From a checkpoint of a small mixture-of-experts model trained on Wikipedia.
Size: 8 layers, width 384, vocabulary 16384, 242M parameters.
Experts: 48 experts in each of 7 layers, 1 pick a token.
Training: a variant of Adam for the experts, 2752M tokens, 10499 steps.
Below are experts of layer 3 (counted from 0) of a mixture-of-experts language model. Rows are named router (the router's row for the expert), down (a neuron's output weights, with its number) and show model dimensions 192-383. Each number is 500 + 50 x the weight over its row's rms, rounded and kept within 0 to 999. Numbers have three digits each.
After each expert's rows: a language model's description of what the expert responds to. This comes from a sample of Wikipedia text that the model never trained on.

# expert 3
router:512454508471595475488440506512552528578561435553435491560487491493508476479514463510561524498479508509517593433559487546429435471383530486567457467558611541480478477544519468574527493513484536519433497497615499545530539517521394536449462600581398451501426520519468528490460516520501502517496403574553519495499400576445597502446513458442537407545403515478463532539536497457544523461479560534475413430565630503476536495506558536499510477489518478513397489479538562487413472404487440591462467440493475455503458455509438455458536511546556446493604522506542594458500458547466492561
down0:487557532605546476567446502494519467514614489483596565556509470557467438477576524501528477551570449482480437428550514443458488558558479573439493438448485460530579534486552496486430421461468470494526543424537528563580465462447540454367496481392490491493469547445520493470492440479493492548495412482540483555464468488551572487483479522531459455452589506428555597539551503453514477488462497455577594531537437381518515487444429480567501538424433448518586453493450517445546545454471569470442476517575481508472500494531487462396551471478532499429420423463565653460572562381482530592
down1:436511509441556517451554471473567498469507464498495475578509518529518444640618517363548470557535550485455497474562436522517499478642482513513467536478438512549502556518530487525449472510481523412473495491521536509504466451585513491497502521396446479515579413549453478485549430396472494444511507485466562492561536441467435510570483461429454526506539448592491503487490478496538485607522554482480454439492427484511486550547602481478504472540471473441503496582491477496428448578451546485535541437549450623400510517465542510496527506505548467486430507601456563527536516275524446445
down2:546432493517523419573501554521547467561415500503526609567466495491408542523447400530487460527527549575411395582489459477444563464457545427553519499484604533528491608515540467472467444449541420519541455514494481506528462448460576460500506497534422473443513484554511490494552464436575515585503471492517442515570573465557542553480578533398515494481469445527532524549507525471521565526545454441475581486500548514401539475391462522497527502467479551498493438525563495535469488381493608492484515587487472524487490569500579469515454454557527498437510471372507485489451525504442465525
What it handles: Infobox field labels

# expert 1
router:476434463505571447523509481531554555617530571613443538504508516567526487393452496536541541420526542544506514496594509510490541481345495501470507578510577458452531472503492507585575564409492539550501524437572532414528518572547521490432470593471452524529481449469436465537457551544558527529459480539581505497500481562494571461423380499428505517494415532442374489485456510514495537426425530515422530415582532547460463407532457503449562484580597516526541518490565457558497494488426462501556455480376592493458475494509576375443462444529477458494549469471554516442504434520490506554
down3:471482483413529504458517534506624615495510481554553500449532468520508537498555506499505544544613467497496587485489545506481537500541569467585535457508525509482450437504597566489474492584495432566520445451564568445507554469474507541509478531606463393537523490394468501475502507483533449431479434442413505578514446477448472534572500584491528473485592416545440429487477477448444544513532487371494539420455546557447451592440535490442525524485624537472500469479520568420461557579479498534488535450500488558462454484517511533524436474491418519417474533446494550486352513532512505535
down4:457437462497521550536491459431503470570491564501568397446553473604430458551509568555508516485502570459511496445453478559517481486575385406509509506539535521441469562503543608531549517530479432592536476464508351551536589563531482512410446477539428490530509416498528538629542418509490475413481425525469432481540454496480536435502522486559472480507589520545448454478608519519525480546526543496619534525514565476515451473373457479523502490503536447488491532418438442426449516431492619520445496488409562468462506483476594509465583488475517463454442437486493559528535582538462322497
down5:551483455409503665553533517480443571495531496532445490495529533519468539452497492450530538510525576477475459398458459502464446531517523451536507544566465500500475501430380386547554506459502604492450449424563452541482528496539458475526582547442492566559536532488510620525512485508550479508456584510456496490438585423564535407489454611543578395484456526556527424593557540439510525439440543506542477546525582531464485509482500461536383556549488502563521565453466552527615506438521498415485531579495543532491510466531512562485615420580502550500480458530570568504421475415454362436
What it handles: Election and party names

# expert 32
router:489482446513599452473472431615541562529536588548420548555489523536478513522448435594554605412467490536485583472507467471449485493389568493484443591541491472550510495525557493492504493536488517520452559429564552513489584492589465471398406575521534526530485486409467439508471563528566513479449430569556540476480462551482554540476465464447574451535459512384446518503475524516520523451419528524531422450556540550463466504537568550481453484515549542488479517520522561539463487505407443562486437494447576495458429464541538518494487472490481489503520426466534556422569441508570584550
down0:450524516475479462539454507536457502550521476501515497533514487565484450441499490553440525426572527437471502542529466499496460546485636402493442613398571460463502505543475493464511504475446465514482489553410515403503444511506494443554520429536522521408574478509566443514487515484514389485614501597503534466483467505554476563540516436427546499485488530560528463512599529500542488616494531511502409506440450482616476543452445470521489449497479541470428537493466415524419557515467458539515449491543640537519538544444537500482443470444361583569442444584525533441450467579503464523
down1:501449468516588434606517441440482472498524558525487540476387464506461504473503529528555427380551439574498511470522476527408556396480561574464525534459475479453461539545519517366558560462466521433491550591479459456508478606556561523449437522478553555433473452452473503489447476566477550558477591486516458469559441519540500568487542465461549521534525516468521470494503545504449458435536516465555572586485465482546474518525423401519489509516517441517411557499597418541522544524555522562558572542487508488472578552512568530500521520420433559490471499511523508529519583431458482501
down2:546461457538606466498468441520494445516397464499535514575578514558556419424449604602477487555476489533454496451469544528530392438476417459587472463575442404474502541548472477475507496506429510475434465504562541521476422530434468561515543487482342527520570490475533533416516520426463537482560505507412468541475500499513521474456549492417489554441503534442544498542544521595567467460426498535504467410468502525560405483509478416526535492510470508495477569448487384378466619496453503548525496508547608511507598479476533493501446477532466552520496543627541505670502562553516472512
What it handles: Motorsport results entries

# expert 42
router:451524592471553420573495445540526554548598518520465520528512552526487548448443461577490539426525508607562498431564497520515522423408498495472464485496563534416501459544475605545526575455434511471487530469554552436550511555576509424438482552499525518576522517403405415479489584548514460527461462532533541409534434544466461501529371496460501472553508596437439417489450546407571593502478507515438521491553506528446510478568472565491426506608531464515525503396530555483472502524464451572544428445415535505481484498536592384469482461543576470505555476409507534430515482563566491523
down0:575465533489491504471561477530464526525512504528572409437454494471449520525549535529521511473575604483504509437510576499450459570437499500481450637524476582530579475448501473435514602545495442537474498554564478427547532495573450466460404460471506579552434520476513465462531525548527532538419444468435523511436489435470468412457496392443490507546490567606556544528510402497501541475483556464496506460514510409452546535526526472542450468525445582522419567544519501460416462466420485476513488452579554548576510509490574487418576440438535385498474497460508535462526536467397526430
down1:515477506544438643575531601526491542572424440497506477441511564480613432501482522537451575538496510436472524625614522522569539521563412544527469444465478406524510494531474452549484441436506445508508557550423426510526571555521570471491547586497445484365529405485472494576429432490406512534566460546467485395555429527466459490469487438448521518497451434432505470382473502579480576473467582552557558522551591499458472546552471480521521589566526546514463500465475514400539548446496495526526594498508538489482469526508513542563484495514532556528559599535574515503629530526546504511
down2:459478437467502509498466599535453504392503533466515510420575555435464424431534555515536566434489507512446537572511402436525497469479556474478579465651456477543553558481537548597553538519494477507518562563399456507472570523481404512473575547497484506517497535473549521494441490374525634499551538421510567474478482485554467466416476493445513514473500474484465518458493490508555427586453533506449571473517508471566473566491455512561432639453477406469487534591519520541406465511415525477516544555513514568540507467573541477408395520536480582384446550404546457533533526527565438469
What it handles: Mid-word fragments

# expert 30
router:451472511540592467502492478541554523544561581541446464553528444533525436409500483589499543353424502566554489436544480544481474440448513411474504486468571465438529459565494575530570512475497584492429542406560508502568511588511503457446554573520489429484458471445467450429505538492513464510621427507502491474472473485464512484488496433467658455506470552419475477558508495488586646461464520466421464385550488541442454483536478479479420420552532540550525489437525516514506472453453467517521433502427535506461432493506528447437510433563587427480525481454537561460547503503576504529
down0:621460470562393427530510445453572573525450489507500445491529483548507466484534468510572487461540391508447485507456412517402578451578480512465458523487549500472501557509491402432481581515497500527465444453519568463491482422529457567535409499482496427380504444484465543522495482571431470468524462582448489488534521408426414556536601455436468517509495471587449475447440573471510527482475463502502530466493489527506499466528478504474507508472531480503510531520512533540404542466480514528459532477519438603433584513453563525473531544484552545471541550526510466469463467500509481468
down1:460549498517498542497450470556554486509488513414440487441521524539525469635512465504399532479498482445492440487474535551574526489614507530416414520446523522476512513537466482503430441510462473569565435523494499485584556511491447453562504496482564512530520456512550428478553477440472542461430480485519561351642566581446487491459387503439470483543437407543441394430467557538478409407545539496558482564582547562553606457467477566518555532575570519420491576480495443487460536587496483455529501543569465533497565524438539514500465431574508533494474478495507511560499471422581471543
down2:507523524527502541490414436507551391489478569511452478573528592524498451519501479427573467435515549441550424489478378503485509559645440481552474494447603552524437539604527428517508427466481430507442551529584453549494420530500543523501494514511484456553543521515534498536445478391569436494519401499476479566490460523520504520508439544590539537532495564437477480399623513473409539500431445467563494495510548419583425476468493432477467538495432511471426548464450421606512465430489539436579419457568538558465489507488506516546542489423575418427548476628447449433548565507495546421
What it handles: Plural noun endings

# expert 24
router:500525517558637471395490460574558509510554529497441574534511580500519526463456417590525537427488483543473575495492523456455566434389590513483464551533552448462520453523619494547615529448456476552442514449642551482540480581585496528480487576602475493507398498489424473476443577550516523514509491522528494463429430448522517444487480549501539472519496539439487483549435450448528570430520609462441445451571480570482435522514514547565378504475607542530463464504434560416451525456450492484503471459426541511429478499548511467482504438468503479432551449489588592471599498540571563529
down1:493516443496493423494523528499465510460433538452458461441498524597518594463550450454493473568529534428415458598482473390482459482523490560446483555505487475495434533499352446404532510536498521496463529441504472472564492513557439514456511544522457567526568420477485539516579484558544491563449511519486502564529494536588575606476533544605484575449469496410522562446488527412453544512467472493523428530546428442527497546505526485526400551568474614560511480483480424444392495523476526450462494587471533521484523472569566448428508414425465546452510572486582470567444481526445478503
down2:550571582465453606522545466520492476540420506441416484532433507472495528466491455519517479398448496504451486488488476451476504497454467570508519423473517505380481589530477442536541452525552491530485447581413497618560488477613530459506614506575498616484523499621456456508466469534510447513497476502513426518484610554497486520447563462444537525493511432602540498510492594560496418503499525529580544450524551500523562535509417397497473519483437455548571443502409388582502410488463434481629582579357587566527536502465461502459555495482455379425446538574503537467454506457356435481
down3:520535424451477447526520571557574492462488421507545465524488583553436600618511615511497471464529547551573430535471514562519519486496471587502466567424550530517499529463544405501453424426483510526544511531481436547531439459534541463512478484487448546506549492506508609584495493562497445516469445443477491508536514513486418535455510499407574488473604444555525505489465471619469509473482601562544494432457507440444582478505527429530521437425470513525558607560495539517542555425483471500504532404451457488520471476511501563515485499542537462491549443577499415451506604507535463532
What it handles: Blank cells, music credits

# expert 11
router:526443508544543464502525395576489543530551615546488525536567438487530495476459436614538517453414512519560485443595551555471561452430518486467527511573590472487446465553507543541587523450437497518482550396568553521549557542513462449520459607546503470539457534442443450566489575547479548470568459461559542472463481498486552445502477485404543492526455502478449498538435499479540602509494544553484499463522597554483487523638550530536423467516562549515486488459491557494469538447417467538501437422422577398457388490547477446466502446555615443485553535461548572496581431583541534592
down0:561431485579544465557496499460422444510561495568547579489508555498450463447423534507495473454411546541557539413646488444494533603399484540552496460555500549485483472479383512466441497607454501526478543495509488504475464472507436554528492532480466494493465552450551538486487415534518508412489473389420493565512497485467541507426507646578566528423475568523544542573440548513453501472523453467539440582509468536548490510482506460482457530515514467461465485547520420447498634542518488600490507512579548587463508572434375512508437568591426463423485569559425511529519499516470509565
down1:557526493492501544432534517544448453543465581551529428489495468546471519538509511533459544609493577442545576496480378504605500409576548428510445581512523493492476525529529467536492499476517522398400586465538473572503465488479478486532425448534450485492563553564504577461592578469471527515475478455517440462545525581481484549474478396509401437510503540480481584463557472570476425480504540526547589488494464488593577457491492464547570438501388463439589438573445516494527540571487499444441489428526405514543438532513470545551483467489442476551500517544461548485510405548508508441
down2:540502524347414574456563397492512602556422573489500483576512500454437544531578480450494498400472487531527489586481527513512514428460551587512583435465485472487512522440426598453590511458492492522424505458521511530509493479465553394470564506467410425510512507517493597544426502461540540588551502511538426525461488653455473506459518487405502480437495485555508603501561443547483535517543540449553549645497546492410429448555593448476530520434371428439524503487558488408469486551517489512478489439577428489553484473444457449549474470434503578457601466573483557478569523465503502357
What it handles: Prepositions and infinitive to

# expert 38
router:527524552454656453482459511494502529497494501527432541502485542487443500497433505605495592458450512551522566519492491498430549452431489489516442516502486449511549445509544472594535469496510473563440514465576507525610533493536474465494472566507462421531416557486399459505490548550523529433503435559509557446504499532495475541490433468474546420519502521492442524543477440453606608467534596489548472438574498543439445580520513584494407520589563545470424510461494533542440470475444473607485492406480532478404438444471484517467506459448489495471561397434499507480496501517557510611
down0:423478497490560487537588506524460473540502447603542525564519476509571540444551566547473449499505558476483408491494410413513457546446452494519473553552561440498494569496576624492538597483538463538402462474587403504491578443457481553486346406507478504458506477448491496407506488514506641525432531528470541491534513529517474575549501501550433534530502502600510485439497498428539539489576488502549485406423481507467457560474569449540428559496453532490473492468537471467535455532552481487464567500486520548548538470557640497531492476443496515502523440465519543519482561479506561406
down1:478494454547436587524571501510519494501463650506574488537495541442596443467632579574525453470525451536543488454524485381371494564631493515518498493510560483485523579477571419474448441498501470487486465429571478504545506529408457461641499520461561408491473478586588474537454536505500554520573475498488484441478521457449461483611471542518586482547401481433513514418605588453503569465452587519507507527550502441543561467591507501554562508506452522518485518525553499510523487551463525487455527454474444474499474525546461547530458438476456544570517559599473472455465477467552474531
down2:491420421548477544341517467413481461538555479454536600524489442500507557476675533569445491472439468417561504479525462610466448528485489478495471501578528528478502514440610588476619471473485519433578538539437537561474467501493507507515449404517458407488536463483520425549392409545416504539546493460528500554522436427612561459544518448502498443540565480469482472598460515464431532526425569558477403631386478520581518526546527503526513462467469416489517422612523548476582459476472511498463501465496540505479495546485470496541460559531495576419522484560455522478537560598426497546
What it handles: Machines, vehicles, software

# expert 39
router:500521551500567434478509478548521540500584546566429543546570529554485554452491478589539563444518531569572560518553504491441592442432575471498452572527555429494461508501548524571523593438423437508466527402570542519547506510531495409396481558566513473604466552469416372502508542556575538479531495506516497467470450588473538493477456474470560463520485541398468413549415481473543573439469509561488473437545505585490461454551544521508391494579577532528486527428498503462464462504444455540523413436476526493459492466574519461453483403457507491506526417444563539455475467582565566526
down0:585518567435501498499576591476451567515543502493465482512556501514487465514479564439541626484565490424504427501496441459516556518535482444489563546551504475485453525483429477522561520445562492481551493563479536570562477498457483489543517543525409497557585504551606459502623473509515490539501517478571513491528492525549560499573366412482450527442444477493511569520512475512425537505433495546455514534602492584538549538419521497521459521498525452515512476494491539482562431483459446465548549551586445562552414405431531555512611519536417461579406514487428479493515431446510446477
down1:492480461549476516436477401441462512556441545559561498495567495529521437549533456471489525556453475518481456497396505511498565518584524469429446469518469541516498531437488500491509583515419513587539541520506500578509511439464464578533483558482549468487492464504454528387483522468533492517521421437472375586570558486551509514530449538595578573592513480517438462507508563466494412498492481507533520496538494482416525504508537422473491469445464370560444546572505484434531532450449553491577470538554527542578488555440502357515535538569508480611612571672556493569430586520538495561
down2:563645418573532446532552465486557504460488390407498494464515577518532502545509559514523417478416438497514410500569485495549413499567512465535520454423520510569515449470401508455451430467491454453477480483548434389441399562473517537532553507385521443578480423448513549540505534470576504507398420538499478526491582408627505556600496465509489526530488566565564470433620489459507505554504512468471427562477491446545498430463439476563507566545528465503451630589506479531500500463539529433545548557453506452569558519557526536454467484460459538522517458514391493463529522518449453465
What it handles: Number pieces and fragments

# expert 17
router:473556520495598451485474514522496527573577509548481625568480500586465490372473453550552546446513520574517561488555486513437457356357599387568512571493612410472495426475508523500521462510446469510491574516559560527540535562581567432525459536510435514557482518393470483443503548499525490463444482528507497458483385525473569452504475457462512437450466567397460505595428413388538559498589528510491484449509546520469487534558485530556427502556557504444572555466543486485489445446482460598479509440442450525468463505555522442492547492525594412515540476424573563468505424552553530562
down0:471435485511513540542480498467447424566469484535488427459592461506447596542473576533504578557471479567618435524519503424534483485691549524519543431464486484503517511502458488480504487520411470494525565529444496518513477437519458506575447539450515490532506557549537520523511582497520497516516565535518396489428520449566513605547494482323428543511477589496475408499456569546468497478521561501494498517495550465506505409494480553547513380565523505473448446526417549603490469461446567542473507520507426607548525495532535492513426502407511451495476445470578490444494571372510494434
down1:557563499554453531586473559584464518457419421487528489574491525517459432464399449498501501460562464389485465511525396538552511600486523465380511441543454472492610505448533482489558562457538526477509549453464519355477520494409494438529553510587481554512421457613517551446445533484580442529516480430417437569550454545508559461495534531580462422515471396577449430493510465499509470407448505483435590585462388394646504535504517518530520322445506442534479536364506534460558431489522454460536533541573414470482559500524524548479430533395500477519505562534485491556515548499467563514
down2:471485509540418459465474505516511489492527536439547488515490519474454548474473539521435516499536472478431512465567417451590478590493549452537463504537515504583521439423516500497509434527578531414432529385552453461426465529469443504514479508536469492481472479506399418399548533537526442495511521513499478517555433559438467495495417520432401465425503470616488537494407593592450444510542515432487515571540367529476542498456498485526513462535451545529524478460552417434521433476494472457470580532470508542488501448519465546505500621475558441449514525441486515596451561448495525545
What it handles: Taxonomy name pieces

# expert 16
router:498427501507560470465507447526489520611565564498456541538490461507516543409400542523561557441526499528528545513542530498467465430375497462514449560500498482517524513548524531543534584466515485522476561451591556406562471519516443541465526545506415488506459477516503428512481531556555577531592492486537512477464495493452561491456526384474542498575490511398420445546471458500542585430445568564509439430523534501527430477561500562464446415426549461528504548576599523506458524431484562505499524489435534476457482439548533531455491470559483441450518507484537525463467481516551598533
down0:550379498373479560419446468547560454519466504421501521506578523461508541548596491559524516563496526535546402535415545531546499496556581570492460454544506543460444536560550488461436481566538501615548539544616616550335484488531539500573552537485470398487550544470612521518429486524515457505530442505468387452523434505632504454520509545539544493537498423512505500432485527456447475510498577596445514449440497591456532568419500523454415541428409480477509492438499464377490502501477489462474458515566530501569449353520476483539432525440493444517495565489476519517482554415494457438
down1:562688555502446530500562611421427447462489561526588482436547573507501492464454541511577561479453616519482504413493467487533429520477511453503442473381545569529420522482459510435448518464485541447611508500485530545524578603475559517499525428598543486527579473473483526431502507456490522537436457482408548456560591462388550460490443588578596447471441536448499508538560588430588500459492471427499523410577527439557474533434466530603509470510427500440521577438432489464515554481560482483382441521573519492464502502505530475501485473460479581545536588453510596437496373404521549560
down2:549605451451491417536564486508464608460442513468629490352465546505496578525493461482529478479504529482510555470608552465424490575670531474506428509457514586524488458465517480470490524514440538506404512432408533503558554502427513427438515464501470539610481416588533466545456532513550598509565436472534526394461521429488483535530500483516489469496465526524410480480502522402513461486504482394572491537586467398535474582496557459492430488540470572483518520520550541511503563555526452465493537435452514476569491498529556401615515457467543545554529648531464533469506531519417421599
What it handles: Pieces after capital P

# expert 21
router:542489463468559498455473506503472498557543539497415543521563549456555523502474489583594543438442512539527528508575542589427511452373487470485459566459497520448510467504517516561599524482523486490478565424540486495542516500518407559459514530515482470487506568549468486477496541526556586467669456514548466540466454529473611490451480480438508498544461552441466477610518504531567571426438578524442497445503528494503477408531511552509553401489484513438511536524512529498463476411469498576598476446456518469460470453541530513477520526555501408406527513493567507463507466519537574602
down3:511476529479457471547512449468447557487513482572458496574503535523470459463506559566553472536549488467518561415467565479536497464533588520442477454489566458487510532616520508502483453527496487474421478547619483512435469481405558581481507501543374520463447476471547432463540478499548517446552541475563519493530517581512605426458465474431492593456458543478502482497420474477472535591515519451554514586428435480430497534586477523526549438426498479406537536590500496490420522495504576454469566495465528541482483521484425522476523488440471456433511561611442484451616547559444510388
down4:473465391451460471532571443521403435444474479444531528609467436507483493473498528540437591691536468526537533521527402456443568455523544539485495558508471533544520510576463528570467558453520476503561482491507557445368564506417479516508454448501424523513496562483569525438488487506578476516448449519468591523452489463554446486557490473484457464541391482486591472563511543480473537523617473502495499608494435595471515502466530524470616506540588495467503428557486437407603579532435503476465481546558513505541491514514550493522503551346482520554429516490589480491523583591479469474
down5:520555517560481498526433460531477458543560461528501479448489564510550451579413629423477515471478569535510439417511524472529474516445504550531510538500383506573567430491507492432519568497434423518574545546540567495466411495436533488539451484526521484520480438428433522474600561488518460402525418537532542444504458446500466447533465407563524615504481450561629503401462473495525573450425521445581569559440536416461515471502579566545450546417523468577474526474480503523476542512565539487445519532513501524509415474456438516386571524586581545495513503513559519485485461526464505493
What it handles: Pieces after capital letters

# expert 18
router:563477561472577495577506430530480627570485541557445583557479522480477473466481477497535532436487507554577576511594464547520452391424561457434462547516460508462470444494566547552574534432438505581494584439573569449546542576503534457502491528594469506487483529483433542433481554587543526448503445534495520458533511510493570462469396442486552440496381563479507525526464511461544640478538446477476474448537515556508427434548461480489444489542526547539505540474520498550498507450427485485477466414470464501444448492551580427425536489559514441503554483388506559459492419524504497578
down0:472513500526543505478562481489499441506514446509541436458454559529450459472598570572532425564474515543514499504456466574517485516314480408489571498515553483604458552532573546550555490417491417594543564551558417556480514527429458441606527451512547425469509590465461531510548456541635369415399511565529516522458502505554509494453482500574478439462456500547624519466545467487516532550509486464527572463428433474526547482436418522516575589475520591453488525510402483617475586464525544533544571481475598521540522484530524492459508564470513467527459450548451461475517503523446485483
down1:444416495483494443515570530620557458528516489471493552495538466451442517525499353515434335542501488471497501536533393552342447439594499522497521542547410477499493539508482478470425427581580474497437490384462574503416545514505472478472554542535519483527500605519617510469626493441482542481512574553481518474460546542531424443483466455512382527432467460607494548421460604525490504502520423568528498430499557501432543464484377493485444510406487485456558488550485453558497521443504584471495458440492579502426536563538469551439525562457473477520516485485481511499556452427562592505
down2:465504402535402517550448551436459498472494528496594510536502517535554529548419603545491418528451513444518499569475492539496526551513510445497434527415573463533514543541495494468535602599465481588470502493564521508475514426500446483466448525552429524432559467575492572555554620522477451514498460449490487524453455508589537624419483481551517453458524464505490429461552428484536460416539590537583485552513494495371517487573437451528509546522497433440526466601405476478582581410459486540548458560529497494467533411583522472497498492475493569567492515448545523552487377499514532564
What it handles: Geography and census wording

# expert 46
router:523486576534659439496348508583555586521595563527476580552548556508433531506397405592495574398537519532520508478569510496465547461441534465467485557495516429503518503557521506532521523501492499491465525426556544475589512507578529498461420551483505506571414588432474379489449553565451497421547490463478499414461459490456516425503374503457557467551458528426400464471486546481557561426529553491503519509526515467434466511579519563497412506592589503480433506522460498531477485546441453565582445482457577469381467421518524488470416512470484473471558491450541530474516485511519519528
down3:600550572508465429540516432378483451418525412426500473454506529453594424453440524565485513502466426480456453592501507480542477477622546560503583452593471487529464455476463490509465559532387525422539474576445580536439478485566554462556530505442529487553453553537469625523460559493549568479468512450454461455492461523492516589520477509517403519512537485493572483475500493525537444621555551514510509542420531477466589562503507564480470490473469493529532483448423489461462515468491516412444438513502468459428418562476496550503513487607513442447537529490529465500502583487433409487
down4:500520523516480465501501456533490483558518579455474480529572476382508455500539476495461482538449558513460509487441484449505551499502506448512466480517535553489519577477558455456477520501476448486477498494472509500476512351553560492549526485484543429460618437557458504555502439408581509452410558404464519542446602473585459580581437492511539497530572556481486600415511649419532501549440393550537460524452481515534574566500427518554502560524464532485445542539470474509575503471392485459489534515494456467552479418529549505439462467554508620437544502553497443518461469537501520440
down5:558545472487484435487554421479564537531450570510534542562469530540477489440487455439482436560522375496525479503497516532563522556594538493588458439508510517378324551523441398587451510460482516528530500469474495568550504441539548460494404498432462499613500496439546503516416457513535527494433445546529488565484480487555536540478488489480546481388509419456525566479548411473511446528485490552481449529471421445528399494578532435543432550475536524506418465471516497596547526516508530578476481474492535557524494465479540515519527453437446505490570441565587547495460470542458648460
What it handles: Single and word endings

# expert 35
router:438483517493591469421479511507468480596449486536488562559534532529494521401536474564498560476495521534525494495496487512484497444402660411498516502532550433453476382475514492582613550382411477543499554446548522460523502600548481423514502567568455527488469526453413486493435575526521521465520502515520517475497428551498529431479441461534527544537510549460482426559471483464490518515525484531394398445501559570491478477530524550545522494500538501532454476504448455504480472495434505549504469488452487512368508492557535402466391483487587432460533411423559541468499485559546489522
down0:518433448578519484602452496488633539529551491570506525392549527432507510567527520482461494479508462532512560527428517533591517549479513487530484498487476577481501481463517535518569418629479517508511469528416478462566488440470501532432530498571520473562439549538461488560557449554598490420538474476508483459549520463452404491406603518435497445433523540489483468555483584502467515609516402569434539429399566424453556443566474537471534485442469442565475529415498486437508512460501433471480475479508506540421572584374429593529445424489531478463343548473461536492527458514567437525
down1:478455509541494549434460488543466431471456545461459549505487522497402541484498509420457519466449486536563452501552457437518564529503414519530421435516455457507489555505552510456442581577488441580509496552463531583482470418465589466544531509461522502456495652542507474380446507512459604559546499515508503544539595467588463397497463529564531574476509484456547510479525470496561452475433489618551457489482477472507572548523514462457517615408542481518543452480397462452495432571505540467480473563458381519482530574535548456477464438462508613424500589453508489570503634432537420494
down2:529451502518408476465463437595515539571543491533477445532419453467482487523495441465573605519487384455499500450555496504491578536464476494556461486455553485472538605533467551438363605449498550501464515535439553588484462455470560478489483532497502549489483629543543402506428443528514451434464553541508507451584536480529514423415511520513456484532470523517530465585523587514526447500488438506525526517490507440423444453477484549569478440500505573551452554503515596431465594449438513526553522519451412551518481456539563504491501445438510456402593369487520513450533525441439586479
What it handles: Religion and monarchy words

# expert 2
router:519428522496522507503480437512493561535554567589433529520524479529495523441454481610579499441434544519546627449572572576485499425428527447454470543469580473468432465572491558574618570497473505513453555396596579473576569518566437473514498626543501438527458505439439491528485534533573537487511511515601521462483503540438544433484488447498476411575452513432466507546394529453521534505431546549507504359493559547443524497579546550511441468519520517490491466501470546440507531473409509494518478445446472470485405432505552472425443429510587460490567490430543569490519432590542573541
down0:502419612510502556467487498535502561440556503617591467397440475486459521391444548566537478522512562537490469456518514433512485491535492446547572448502544604429568498584547413501495439558514412526501495441458513511451497507464560518538508470502447644505504498507448532522537489454450516424501512525523467487510428443432554494555502472437516458378485495503477489549528516381566562494509545449509497525501528433538573474553569532499512490437503434492432508530523525365531419535506546571552566561470487471506511523402539467533507578493451516497537524492505502482575426532530516554
down1:550536468460531502557528386573457427601553475433518550467463453477435471451466490509492541506556449573503528517523567451396624425488561553558491502491456488455484419578523454513523472535507499550492554562491536576458467557472577510545474432383562567503496466448443561538519431559461441513478526488482548585531611480611477520432528449458577479500474625543546418476511502471406500503470466409522512505466553519566468479521469495429450556546511500559517560476477415512464441489480534522541542556567515518593542578534412503493580484505412464497391465511417482438576498530506532534
down2:452437451479534497484522502507508543505529528449562566503477442544504557496531496506442554518480488510534548532539460511522499466640442400461529608482545520593499499478470427523464503435518477479445507495533475433540534392574541516534511479511480468535581530572569520511499464495531578563527513538599567520525440531481515454500470415407422499525526454587450545470557545573513536415549470551561478485553555466443587424455547511553531463649429496377462500552401569571537538518412592517377515518547471494440503546534384496515546497473477459545468542500479521519507497517604528576
What it handles: Locative/temporal prepositions